config.toml
norm = "layernorm"
positions = "rope"
init_std_down = 0.0
lr_head = 0.00791
Below are experts of layer 3 (counted from 0) of a mixture-of-experts language model. Rows are named router (the router's row for the expert), up (a neuron's input weights, with its number) and show model dimensions 0-63. Each number is 500 + 25 x the weight over its row's rms, rounded and kept within 0 to 999. Numbers have three digits each.
After each expert's rows: "gets" lists some tokens that make up at least twice as much of what it gets as of all text; "comes after" lists some tokens at least twice as common just before its tokens as in all text. This comes from a sample of Wikipedia text that the model never trained on. Tokens count by the router's weight.

# expert 14
router:480460486529448531491512476526481533525532481513497513486475512483497494530498508540539526533485494506505488490487478525509520511547466493507529464494550455498462483470534493485553524499498505
up1:470511540534505477560455472489480511544465472499471478479508525520495475500551474482527500500539507485503475463487508522529491487510546469523554521511474512469518542503502489501473495550517506
up2:509482518531513509485492466505525464504504496495563537495508497477491508458529485562487534506508535495529537499517474543523516475535472520436516521484435503516479494490512498504477495503435514
up3:517525492531506529487499474495498514495430471513446540520494503498498450466491487478512485527502496499547556493483474525508515489470490521503459504511473517502462510452505503533503488464497513
up4:504475501495517499540500479497450574525526535466533527527530521458457518526484484489522462496485510454523548490491475515559511525485492513463451510503502478517536495527447498512514522505545487
up5:478532517485526503440517516477514500506495513489483496489505520496508514496498498489566471489542501519494503508508525502492499501511491479474493552512473535536484510486515475515477543510493522
up6:501470506506526473497488519507529513478484503523526541475503498534484507524538542516561514467515552527538498508478496509496509470513492488473476505541540502530507513535522463508506503550501512
up7:509487504484515548513504502515511479467544422481506547490484505565469541513516499549463526457504508500521507517558474477482523480523490523485490516488483503487497552494482505491473534542486511
up8:511499495497524519510507525500497469486473503520480460493541482492507503473495526515525487501491447483516489502498476487501526504474475474482478485477550436472513543454517501492489460545516474
up9:466558431543521501533537484505519493480503477506481478502537504520532442456506444473522487488520481527508509473518514539510512468470445463475512493504482504495516475437538490506526482509479484
up10:533514487515510470508487477495482466501479495525488487465532534558516502497506545484471488483495482505495483494508536504496464515511476533515457499537462503524510508500491522583502512426492502
up11:523468508522444503479496490512505487489530499524499495562488528491502507493503510505477503482502479487542482555518441502479486514498496505502533537576492574492464490457506483500489522476535501
up12:511473490540503495473480504520521502494483488500456523545484510542510489470501491487496505519535530488501499513472517495549503511481546517457495508458496505503491497484489457501515439566509515
up13:481507460501512524488473496543532473522509512504518508499506464500546480528465465489507490499498521496486452555466495513498523546515498540467478513506476514503513482475466512497460475457459494
up14:456486523510488529512506489545537480506536530517459502544514495519553471513466508528449486468503502473511486477505518470538498506513450498531463506490510489529532498476539530498523490508465508
gets: "re", " O", " U", " E", " se", " re"
comes after: " the", "-", " and", " a", " of", ":"

# expert 7
router:518519519542509474498525483504511450526511522493501530473413485509488497494512499504534548472505503499509467492504453542499486501504524446505507491514482497470488478495500503477472519501489501
up1:504502510501491504494510521471490520486495468525464501511453523467500465503460533531519497517481540485474493506514496517508535480524525504520512482541505482473487471473515469505526522485493534
up2:478463494535524493476440517478480509507543496519513496508533549506490547507506525503507499479503473546513500488510562530472473559547496487486496476505443485477558484507470496473506487472496476
up3:456510508508509557468475552511482509493470510498511514515497482488509525498494523519519510505494525479535432490506492522533490509464532488495487486506500489516470506515513467558518509526522544
up4:506530519484507520431504467490522502527518487493488491497471475506535493492531499485528472503483448515459498504474473492560545487452451503477513479489516524507530540518503532544541465477550501
up5:521495529521493521503534545504536495495497560489470501527437468525496513504506459550530454476504493498501530497516538512509515516509501525514534458516500518536510519485503499505509504500529495
up6:492484518510560522497485478536504497523508547493497492551544471485498466526522490493485463485503531463515496471493472503463507539491482492522554482482554549504490488507491468497496488523455501
up7:453511489518487493487488511487535534497511498496453491537504482548518517496492492497466489441534515526488496514482560466515491558509470518477504517501448534504488502493493482499482544493532497
up8:444518547489477523480505559481508503530494518520481514508490522493543459519485474515537542506494532490473474493548483476512512501529521493487535497502471491480516560512503527500542547490500511
up9:522539495510499507487517490511537497511519484487464524524477479494499495508450487481484492495465487525463528538480521446508519517540483424480531466504495479539491544501488515509556495482542502
up10:465546495519472512505552476553501512451506538501521508487502503496492500548469545475511489467492492508509502501504500554521516479488526498455516475470514516526512537532473487521540495483518514
up11:488496476503501423504519522537544464495461496510529505483501495500489545478505503490509541487494465522522511470466459496502488535483501516475534520438484491452512507498517497515535506526525503
up12:497480518518480461493497507489528505539504461493474513468513535472497510537516539508486522468524524500546476474527505477492511483498508460516524483469546491547496538484478539477497567529540496
up13:478514460525520514507568512527511540491449481489491516511489516494538480499521498439518506467533518482574512473504457506524486476510511485509512465504491471543540464483490467520452534490452501
up14:501534501483471488459531475504490471483485452510478523504491532504516491566486505490473486458498522480550519519470516510503522480494480549515509549536495537501521522480514518483491463492511513
gets: "0", "1", " a", " V", "2", " A"
comes after: " ", ".", "–", " (", ";", "194"

# expert 9
router:495493454531494506506470477496486491482511509493505471535489479531546487490490499469530498507516504505498523470481525484475488516484540482499500485500440506469535434522532496557496509494486549
up1:474554514527526484481512454490518520530484470490515462512503477502582501492506508505508490568505513528534422486482465473559524527424475469510527446533490515504561536487506489535519508464512509
up2:497545496494499519485506498544515474527567487446544550486463522535424508507504486463523482505493504494497516529502496544475474535508499513486488471532514468474528515497505506496512521489515507
up3:500494520511494435506449486518453517505468567498518487492531502515522481514465499512475499489512518488456479494522480502448503527454509467480479526499533509486474468542501514452549523521498500
up4:512517489487523492475514476446536502545451474498453501523528546525490483475577460508481519493480485476475526486480529516481477509518476510520506475437487497481515446496445522496572521506541499
up5:506507495490491430458471516530533446486464510551493479483537519503510535517493503513524491511536512514475526452477521478473461468464468483528456464484511514505481466520504524475497485510454503
up6:503503522458517504472488541476560503472489502521542500497518466523540469452525488501514484501566544481475513460526487495491473504517518490482514522491450500488502509482492493494518502496490459
up7:462502514518503482463517496507541498503512509521487507507492446540512484479454492483547489522525499536513558492529530499490504483480484464504547513562481534530512531469528473516475523472494569
up8:483489510497503481469496477462459514504504542488492543529476478500464459479506507441514506470476497497505506488471532488476509555468528509503495535458506521509485569456517500484475490537531511
up9:520500527549491533488461499501468537510511522469526513468486516511479522498493484498535534536500485493479479554559499465492458539540510475494477537489484516525466456510489483453533520503508541
up10:497494494502494498515526503494483510505524519486500468514546506511498520500517510540536509501511508523518479483559528495509486505458471464533544514494468548493548513485483476520492488486523466
up11:452473469514508520515533504520489521546501503515497478484514480493503468447558518492524474476500479531524496463507537530483491521518490535452479534471474513468526513516505591551487519514490499
up12:467510491511479484478502490536503482480458505504529475518508498553493483488509500512498515510498464471508497504481493519471491489474500504519441508500528512495504485496508501487490459467471504
up13:461551501527499472520499547508488500537515535548498477503471525480467483500481550488476515514468505545509481499565514529474441462516546470490444537498516475472467460477461529540511472551501486
up14:538556509508493518478530524518493509502511520494525529457523490521486460520535522505526494490483427488477485515509518514517517483470493495531573516462524499509481499464555455479491499464508532
gets: " ", " (", " \"", "–", "/", "("
comes after: " |", "|", ":", ",", " in", " /"

# expert 8
router:481502513530519526513493496487473473511508502533502458511514526500545514494475475485461463540537506491480479472516477495509492475502529525481477514472511532553494479491529549460506509514504483
up1:530517493508476514464493503467497501504478476521501592479451497503492470530483500497529515500525491526498491513511506515537524524492507443510508532469493479481489549489491528477481502488537478
up2:519493500502553505515487469497458479529527482500503481500463498519508503508525482523490495473513502484541526507480518541487479507510497470493502495498500471514499447508450493550496468486490556
up3:504478506491498503485507507494528472502510523493496491510507462532525495496454486494454494504540486493516471463457487511448451542544482510486454524500477568516445519503498499498544511516516495
up4:498499515493514566494472482515470527535503496496507522518504535480560468551496454517451483507451503520515477535510532506529514533474498503490511505537475492516499526432494520502525495479499501
up5:514511519496497510488435491490546527473518493501527488499540491479466521556497529501485506474521504566475528495493515504474508495492511497507499522476503538501480457528516483473512544505555536
up6:473536522462509487486453481465501486462508456485440528530555499538503501502508503494499510481491481482475490492415505536486473511483545488516457511558479537534519522516526459533505493506545539
up7:531507474531532508491472498534495426522505468481483477463528528510531507508498522494550495518499489518542486498491512493436493567500530506502494543492448505508488473489507437511517476517509494
up8:534502566505535473485515516513507516514469519497530551514480524535541524534454498566494517492481482480524479542534505513490507511505499526522534514504530472501482451547507476533536522513461491
up9:454515551481495501452469501447525521527499442527487499456505512470501500523487508501475511512472487485516453505499481559446525517505526456501465464503505503479527505498487520462527519496528477
up10:493499474484460469526511496523472507515516490507486492532488511496448472504502498458494483483522479521540502500505470508535482530494520504476466481482496426491502506544482546503505543531490506
up11:509494452500518508491504532511529497506520498498494491473485483523456461498475535497500517521525535429503515456487503522493460502484504491432519500576543435500548517452495503488482552480515477
up12:490487485518490486489492503511551467526528519529514448538541486501499481484546543492476521509497505479476491486467502497507483476496453517492518491468507459476549521511548556508487513509549445
up13:465461496496515526493502468500499516507505527544483527498523517480513454520494526486533430486494488538482539515510507477519505506522448488469527521526477490494547526530497458500500523495465461
up14:540519535488500479491533478485479507472500500519504507472485509476508527551494522508486527530475502469501507541500435534475457505554500484499489474466478510561516527499502482493492479492496472
gets: " the", " The", "'s", " his", "ic", "The"
comes after: " of", " in", " the", " for", " to", " at"

# expert 15
router:518518521540509471502522480505513458523518522493503532467420485511483498488504500506535552459508499499506466491494454544498484504505519455499502490509484498465484481498506505478474519502493498
up1:490481514523448539502491529466497501525511497544557479500482519457464502502480470475533513540518501535487522488495513480449489507526488477505506489480509515502475513504514485587498563491545461
up2:508467530527444570485539501513503495464516491473480509504493502545535436445517506505489501474484492524523483540494496503565504505481498509522529508479576492505508460498525490483434506502483512
up3:490478483537472510520496500533472494488511507512548541489496476455506438524483476542465472513488511492511511489478495545525504496503488482492490504538471486485466553471507520506477465493505494
up4:497492511486521498510479520554493485531517481501513498528505490545486515511486498514481493540524485502495540495508514505510461573499480496488499525520511484443498457487529495554518486520507520
up5:506501493518464479470509455501512548497523486508485525508531465526430508493536502506505495482497479521568469543489511496492501530453480464539508489510503497473503502479489503571517538506530518
up6:505496462459518503514506513491472521519465503509494468499502488498451491513492499543500527462484513493506447470503502510508563517518528472526519508485481497484494502508462527517505526503538493
up7:474534485444530503478522546490481527501510451501507507494510536503478496514539484507497517501558513525485476466522450490481496506508558520493508547498500506519548517509483528489519502521477533
up8:503466513514451470524534512545450538490515487488522524476487504534483550489490501510493516521475495486479530474452456507469505496498474516503552497509492532504499489518475492476481526527554478
up9:484522536510511486485476515500516495499505510453501528487519535525512513489483448530503532554493534490466517501461485524506495538486485524484531505518528528501459516482475525511488484497509491
up10:494493501514507472506475478487537536522536498484486485441546514470500463536508514562464500523506500465483459514501509511507468524488485509471462517517544491495502486486524462499513462550486533
up11:456514503519484497419519516486552491486502538542508459512530509546482476536509462485491489548527482518521484503496467503537573540501472497499488497465524500555509510481504513534498492505482461
up12:476480529541506548487497511462485529457491503473504473475507477476470515519473521479466488500461469477553517520481463464487477519515497485483574501502470470491543475497519484511446487461501511
up13:481460492490452485486474511482494544420513508489510509523466504525552519501514508495493487492509485481489480486517503538474471486486496491536512507488531505541539530453469529477514491509500488
up14:504510509526463473515484464447495487519492501521471504496486514528517511511487526501489550465470517524510465497470503529484465485550483562521511526480495500486487466480493509487494519508493513
gets: "5", "9", "7", " B", " f", "8"
comes after: " ", " (", "201", ".", "200", " \""

# expert 1
router:500510473491516487485477479490535519538466464501481508484471463505488501508541520520446478528521528485530472528489506494498459503496547460514521473506488455538516533537452471531518499499499489
up1:478495500497520497515513497486511531504564522481526509507515513474497486492529478579463457514485417490460519489487542485505515517486487511508477503533492543581501499507539513462526474517491504
up2:526485493528522532482501527497489500469500494529517460494496438516555447516445527537498487540499462498483527478503450510525503528493501562508511468501494521506507482502529490488516550469492508
up3:509516500492476483556508495480468474530525538501483525500483538521488522500523489517488461463535510507516578509460502544495462532509464517480502486531524479498487490521513512492505487486527520
up4:510497488547523526483515453440531498497486489521488516485504513537491528471454497528521483469524496445445511533524529496488488527473487478470506507492488481482511495474477498517553463501488530
up5:489506505486512493519490500520518505454520479506480474461504488509481506483501493484520474533539426483504483471484479479520522487469502499470500474485473467530534512531533496528510497549514509
up6:496486468508509532520475509510493506517511538531412501495534478503498486506473469547523479509492460527481491519511495499529547501497504484474523450523486490509510487543504463478473526546487514
up7:438488507481495518512436477478490467496448469517521472500475474558490481528500514500544490491477434459491477498524512512512534516482482551530496504520496502534473484512489501536502507507546486
up8:530500506473490519488518528505463544507505481509447513514468518493435497518548477523511498518502497529500491475483474469520544493501497507508529463488488445494532506489558497521530475520523518
up9:510537495499504506493439468490493472527489465485469479513518470541476523558467480525479538483466485461494442511507475500518478509520571506529523526495511483537492515503544519513518487525455483
up10:515549547492493467419471500493492540492523496485482511483540475466470497508510505480485545487527508535502464472502494476524492520457512507462507526499477547508507488540529497542501515485504475
up11:524493533468491506498543515544503510522477485533509536467506503546491450489479559516492470497520494452510459560492493511499461519482493491520473496483561489458479536506492512512495509503474512
up12:526520482511524549522489512471522491536479485522461480517527478496456488516480542489489497518469490485496482504526513486456495506511464510503512514510505503482522494478450495527523509491470510
up13:497508515448474491490496529498480516508511463472487517475529506469543482558554531489537517509493501501481463532541511520465434542525515479518484506487491521514515483476525486508554538503492470
up14:467458499534488512478516462536500520480471515544479471529478491502491476511515489472505483526505507445497496479506468457521480498479502563487518461510449504520460466483458512490472510527495434
gets: "s", "es", "is", "os", "S", "ers"
comes after: " A", " I", " E", " O", "A", " G"